Weights of a small mixture-of-experts language model, trained from scratch on English Wikipedia: 5.76M parameters, a shared expert of 64 neurons.
Below are experts of layer 3 (counted from 0) of a mixture-of-experts language model. Rows are named router (the router's row for the expert), gate (a neuron's input weights, with its number), up (a neuron's input weights, with its number) and show model dimensions 0-127. Each number is 128 + 24 x the weight over its row's rms, rounded and kept within 0 to 255. Numbers have three digits each.
After each expert's rows: "comes after" lists some tokens at least twice as common just before its tokens as in all text; "mostly gets" lists some tokens that are sent to it at least half of the time. This comes from a sample of Wikipedia text that the model never trained on. Tokens count by the router's weight.

# expert 24
router:157123170142112124127136138100157126152114153115131100143139122122114095085099099148137117120106115105143136140148137104125113157123156092141124091123128105147133139150119157128151125109149138182144125097139105106119090111092126118108077077094099137192123114083109134136096119085071087136077091112167100139180128133132112129110129153112096092140134104125103139107107101114090117142114
gate1:165110158155131140179117142094179137125139121125077156124142116084096084120108106099132137130101083137115139108152127125142085149136114139148116142126160133125139118108125119122124130152189147186135136122153131119155121093088127116102086104109153163144124090071123091106076144106106120112086139140135123138138128149126146149104122102111142099106138100115116145132107096093123119153075
up1:139131148118095089102150170128102067137127152130116131162107169148150119154149146127077130118086140118137189122126109131172101077104129108097111099108093113110142140136127152118131113114143128149129157112117121115139135134157080101115193091167145108122132110123126114105120125123131102142155174135152125078141092104125139195140129135145138106143131096116110121122154104119145128166106
comes after: " the", " of", " a", " to", " in", " as"
mostly gets: " state", " former", " public", " government", " member", " new"

# expert 11
router:107144094131124134114166145147168092100095127130124135165111149169102116111142111085082127089108127097111160146123121132129119125117112147121058136140125164117124117150119153147157145173098155116107144165140163133165149127096086128100128141141096082118144104152094103153123127153146118110160094143154136127128117093135110131168096136143110122136106115060137113115114095150164085134148
gate4:139112160162084145107191156099104088118125157106109141191110115111127140105135137100096178146097114130107103134106110163139096117117153138121101158127136105119162137095102133126120094156102166080095146140172147134144120124127091124145139112138138086132107122143132144120075125130174161123121135137173116112140111136084146150136114148128152138103175095114131147119140080122107109121138
up4:119147129136126142094148131143140166149095141169121124049141160128122092135174130108135167142157145143172142119112122146133152172115097128119109118129140115137098106144154080140157183123143154124141145114136146072153116092117142102117117120168086134117137141155098107087128164122112114111179108128155104117106115104102102166124109137121095131124141122141093092103159122137109087156138
comes after: "\n", "s", "==", ")", "ation", "es"
mostly gets: "===", "==", "====", " ==", " what", "Career"

# expert 30
router:090110152120146155151146103095133137127104113114123130088148095117096105106147108123169161121149143155142109144160118154101151111160157104120140086137125107143135138150103094141120107126167151169173107124102141139118113122125079189138110117152143064099140128134096148146147153085138129111135144125116132138104094083142136105114158125107115098105161135085118140093134080141136152104176
gate1:136135143131096160145118069145135116115102098127144093122140124116094078131123097096119172118157165115123088112094145174098131138154109140184111139127145094145148141160124122113124161106132118132146134079123088124119078138126149121144113135133128125144185090109146154159109098131084136154123152131116138151094113120116117124126107162120134146103127120137168194131117105183128126160098
up1:153135137120144138166134113137103133157120126118145109099138148137130146135137173117174130130096161155160124120099120167148109151180119101117104128124116156146087133170129149139135132132121104143120111118143126166136108126066088109161099120151141128175143148115087137166152106138182144128134167099129101088063118103152121138116142109151139096137145151119120125089136059117157162118116
comes after: " the", " a", " and", " of", " to", ","
mostly gets: " a", " an", " fa", " no", " ", " high"

# expert 26
router:132123110125149101146143162138162169127149162146101122142153154115105110179101130120141121110166098106168099136140088114108102152114136089133127167119152180140176152076119120109118098125151174126146152146136107124127159122098102177157124130126158092137118130123154122104152116110120139100132134126165108113162177124143115153101135144073126106109086113156123149154121113143097159167113
gate20:128108140117157137088113155128117125098116117123104163136167128143148112139190123096142128135138125194170113131101117187096145130111133121150160114147122104141134096117126146102134125124157144119139140119149119056130117120120098166147117074136137135088121156094126124070136119148116153081135117092128163110118146140124097113170196108129165120124126127169126146122109106137118130147096
up20:108151148155087146177124181111094128137118074111151091141112138124091127126082119190142079126157131089143156121154103128120127138090122136137133169131132136140134117141118152122111111094152140131118117190125123178118154152131126146163130134139166138122140109131091136082106165079152158112117092114147132138106146125125115108075118148103116141128101124120087144159114116151110144097111
comes after: "s", "ed", "ation", "ing", "ated", "es"
mostly gets: "),", ",", " between", " against", " located", " from"

# expert 6
router:136124137125152113092108100137145100116145163130150106146133140143103111119159095155125105089119080140135162142173148132090153101148113115128152166175148187096155120149137153126096148112188104158155160117152103094126113160109138098117120131131123114141101122143155102104091137114169163168107135134130139149110140105156103103144096123123181105113155135125100100124151156104088146137148
gate1:111102149101124139111130118134098092138101134127138142110110126140146136113121122164102165102112162104082128164110096173135120149131179162144105132145148091113123156105145107112121110126137178124121141134144158100175097182114122123163107094121136085138132155202148124106113123124135141102098158119119128115163178129128121145106177089106130127126137115132162092091108139087115109100147
up1:166130126123142169133143137121149123146175132110104134155119114144168160112172156139138121125108159100121097102081124149169121133095143127138103119109163191129105120122133118134134111078122154162105115090125131108099132120188111133125095163109122127127156145175168121096127093133135104108130095103135148143159106167123107102135116124144151147185159119113092127131128129102172107155168
comes after: "\n", "\"", " =", " Al", "1", "78"
mostly gets: " \"", "=", "-", "/", " (", " (18"

# expert 29
router:102073151149106137120172151121114138093150123140162139165141172152162125081141160146141155154119115168113102126119144155150112111103156140146091145136142168146136124112112139108088121114136143110165128113086143111105125161156158165127153148131123154111137128137122170156149121085095116134119155112101156148091128118134133133129155052140127097101150109111169119137112106102118175161147
gate4:170116166113158104114134128098160089146093175133115122136185129126117112132126125152136142090121117157083157116117142114114115117124159138096157138115121122126118111132127119124132127103160062154157087134106114155105118134111114145126114151150114145160130114053210160127125130146142124162135151125117117122109107135103116148150118109120158100157172093145116125130089091167102128100138
up4:132167112094141139119092130100196137145117151107120157120109106131151129133123148143112113121139143115115130112130143111130128125138108128119131115158184157105126132165161130071157131148132127121125098135095137154122156138114145112100133125121156154138160088079156168173159120094073146120149123096120123150104168174107131111114085118152172147136162145124132135150060133136074147123132
comes after: " ", " re", " a", " the", " was", " c"
mostly gets: " con", " re", " pro", " ca", " ex", " su"

# expert 27
router:132158165152110115096145137128098151162127142154086153091158106097172122128134083095081102150123111128125149143120147108163128178102116154124126145138140132161126121127121150133161065116087113122133108122101107117154099139107124124173130124163111125167112148139115113156102127140179131094139123139129161078147109126114089150157155095156123130141157086114103158142173115139138108101102
gate1:084120094148140157129150117078133079116125128147081170132151092102107096098092076135110098127161123112114114131087110139122107137148128151152077123133150108138131197118109133109138143095096098103118134113116128092130127147115179130152088115128107156161142117117146166117132139123131162105119127150165152133142177133101136113118136128152165136158157084136144106134145097145157130136156
up1:138141137138061105133160157157091118126105111150162100055130126118170118171129161118111133154158144136129133120163131103101138113094094110142113173126122142101104117128107132140136093135111148169137150111151147113147108152121134087101073083125144118078090106110147135173130127127095144100114144099127170137130103121139125116162115101086118112122108136129107141110112136118133079152111
comes after: "-", "|", "n", "==", " (", "•"
mostly gets: " List", "Release", "Personal", " Born", "See", " list"

# expert 2
router:151096129113115125148102124131142117151079116112110153114120159125137169113115171161090124127103174085147128097133128108108159134145114133170158137142088105075105107140162133127141128083131105107153115126103162124181144128097160126131114096136087176121155104145167147120095115118142177141140079126123100145138112131117096115138162132106119153136094107124140091112098164127104134111087
gate0:127123123152123110131132122132131125152127138106126161134130108146116142153131127104102090117132128145121161102104132152125099133112125137176087103095120119039141105134123144125100130103106140113130132143100108127142141139146145165155099117129142115167179110116124148132108132098137145160125101151100128179116115116127148156200134069089156181123127112138136143097172146080118062134126
up0:124105141114141169130130075084124098144118124100121143156145172136126120144167123148122150169112125099150103101148129151137151125183098095089147171114174163091134132109163126101146134125131132102096129111112125069148146123167171147120123144138101129112165134118159106100120095147154104118172136093134130160122106115150117140117140147116092109113114112130142105157112152130130173082085
comes after: " S", " F", " B", " W", " C", " G"
mostly gets: " You", "&", " John", " David", " James", " Tom"

# expert 20
router:180124096128144173067144135136140135094172134137119132128176149081168168133115109136137147116126126148148164136127103174114159104138172137083137146134133086131124145122141113178119128102092133126134103100141160139151116117121109132112137119090153163122119158108125191139146119127129165098148074132129128104103096104124142146111144111160131064149131111131132146115153156138126094143131
gate0:142140137099159116109093097124137086115114168122115115102137126097123122179092093144126095143124142131140163116081090159087106161178119137098125110099129108113171118107118107133190105094124144123115168148108124102133129084141157170131147102140129136141130128103175112106131109107116146112117097119118132139123145143096158124096114113153131122149093051135121108108115121166164128131147
up0:066138128127097118158150109115104145161093117165155147129182109105093116103155142137092139137121156171127148130170093099127121130169101141168127140149145116145110162140125141127100174132102155126140128121150140132125104115088117145120098157117134141136122151120154132119074113094125108145097119109203093113094130151128163072157121109113169157148121137113134125098134139117149152107127
comes after: " ", " |", " re", " 0", " 1", " I"
mostly gets: "%", "±", "£"

# expert 21
router:141161136139120131105103111115144141151102112124077134107165090138089101101131120077112142159138193144105118150162119114160115108099149095133114120110080137095130131119120137119112175139141133107150094183154089126123179110129149131138152145112128179137083138106127129144131125119129129144137126146167118143146107147120152101125123153145100115099115136117162122178093093145084159099169
gate4:146167133095143139146108098112146138146116126117104138156185135137143109111108135133165138189121163176139118112133121152106124114142084098116125140122091136133153096083119100123148134099116118143084121145131134109083116162128109109105105139118147137150099135169147128157140111145099159129151151193111164109063144103116174094101142153134117121132120155138168165103096126141135130122160
up4:137114119112129102102099130152145084138185118147118156129135139140140111140120153138159145130128136109109107123113171175128157130111120151136121110111163108130157120110120082115177126169097123141151162170168083126114145092139140141097152152102090122176109152129126137127192129182165119146146149125101158114130095117120163113101114128119167094153136153102160084119127141113111124168121
comes after: " 19", ",", ".", "–", " in", ":"
mostly gets: "93", "00", "97", "000", "91", "19"

# expert 3
router:159110096121105108159104143096140152088124104107160116151072174095114163115123150146138101109140130111142141081109065126108129136117147138113114132117097122097124159072159151150119153124115102153093122133097107134121128140151103098161157126107133127120105147143119114077145130180140130119112129080142120175114108141108128137135102143085101104145164111172111142128170124156162145110132
gate4:152075101133151198114138146117127146129123127132104132165105126141149128136079142133093165103095117135134139151132136163121103145193111104164136137099125113101149162163170118097165103109126145141137133146105138143158136132145128153140103153060110094101108093114142144109124143101148172089119115127130148152117127098085137125173127136090085114125125105130119140149135114114156095151114
up4:163129101139134135143150163143110137124152166087131145124130126136168139133088177175146138131085125143098088131156142107108134131133141082143107151177150108112182127114151125125143098164165096114119109154135158126146160127143140105129094122120125118140128086133118103128156109116143117088155071150122126115147111115118156113124128100140147086109059174117141148095120137103137164123081
comes after: ")", " 0", "\n", " |", "%", " 1"
mostly gets: " |", "→", "–20", "–19", "–", "|"

# expert 16
router:078111103110119160127091087118134093153148148109162129087140081120142113117146137146153155114114134125113130110115120105137125134160099155157110152111144126170164116101099150119131126103103130132165159121095151106140129085147134176108110106110148125155127125103133125147087158182119178075135153165118113130114139138111104105161099098129136143128111110096155178091147147102147138174140
gate1:122130042111088120136147127132108114072123137108176149143115104123099169113102131111168158126108161139128142125157059117120127126157133127134131110126113153121125099111080159127109127128090115154120132127140135136124147113129093167163097115126141104162085117118131157123123122120117193137146107133107118092152096108113133145128115118094109137107134117129068162173113084143139147133145
up1:170120100112122119104119127148118100156152134106128121138103131099124131098109108113161152096122119159077068082121142127108144146097108071125139162126134136110122122119146102138113135146121164138167099147108136135120135130138145135117102162096101121122143107138105145108097162138118167101141116113119149078136138161127104075138101167107137126146056109150185125132167118157106121106174
comes after: " ", " f", " re", " st", " co", " \""
mostly gets: " h", " w", " st", " Th", " left", " part"

# expert 31
router:092152137149086116094128128157097104117138118121139103121125110126146152136147169148140124186132114127126119150142106151146106148131086119102089128165117131141130136162110100163112191124110122104129114102135136105150099126175112111141108108119195128135142152123144157139179182114113096106129139158169110085153118078123111113135120137099119116130169132109132102100115143087116096084104
gate1:131119145151176103089126120116101130107127151133088144140151106123144189135125145090167134167135105136070149090127110135157114133127148161136143132145063187107160152141127117141091125189126137132138166149172154106123132134140125138134141092122149089084139123118154143110132123099141108120148115120152117108125141094104107148135080130101125106087115147105105103119109144109152134083150
up1:146152146131133102102128140101129140144093135124101132145137088126103124165090145092185168125154131105072083141098123110156117129061145124121171112118119142187139099108144160152129144159125091117110101106121158152080093153118105114138143125154137113125135130105175083122116113133107082104156104118126130136133080159106135103112119139100107154166127124111106135132140126102131122160115
comes after: "\n", " ", " p", " de", "p", " f"
mostly gets: " kill", "cell", "par", "e"

# expert 8
router:151159112114140108121170158143148132155127106126139111128137136157166121100142126124135147116113137130106134131097053109069116112119111113134099121154152094145131138122113160137098162137145159104163118126157152126097137143118107115095063136129109123110166134108138162114084126123104132141116136093133169150128117182117096167112120109054149161110100140102096134137139173151154136102125
gate20:132151105190180131090109129106145125109093101096122115136125112130154118102113127115172123091125133125111115122110097131155135102169113124129080077112119100158104132146170127134145178125192172119107075108170134145135124140077130144136104096131118133107102139107139087157126117143115141125130129159154154166112119139123105155114142139133092144133110152093117123082137125163127105113160
up20:140123103208101126139099132129139130117111137127139106137126100165125102121158099150132165085133124127145090096165138126166141134115105158160146123117087148090107146154130156133154097130108149125111101136112121137079127110156107149172156099167124133149127114118197164108158084142122147132121123154163068118133136149158136142158105113144138101098110113126120106169115108126127139121170
comes after: ",", "'", ".", " and", "ed", " is"
mostly gets: " his", " which", " their", " and", " its", " but"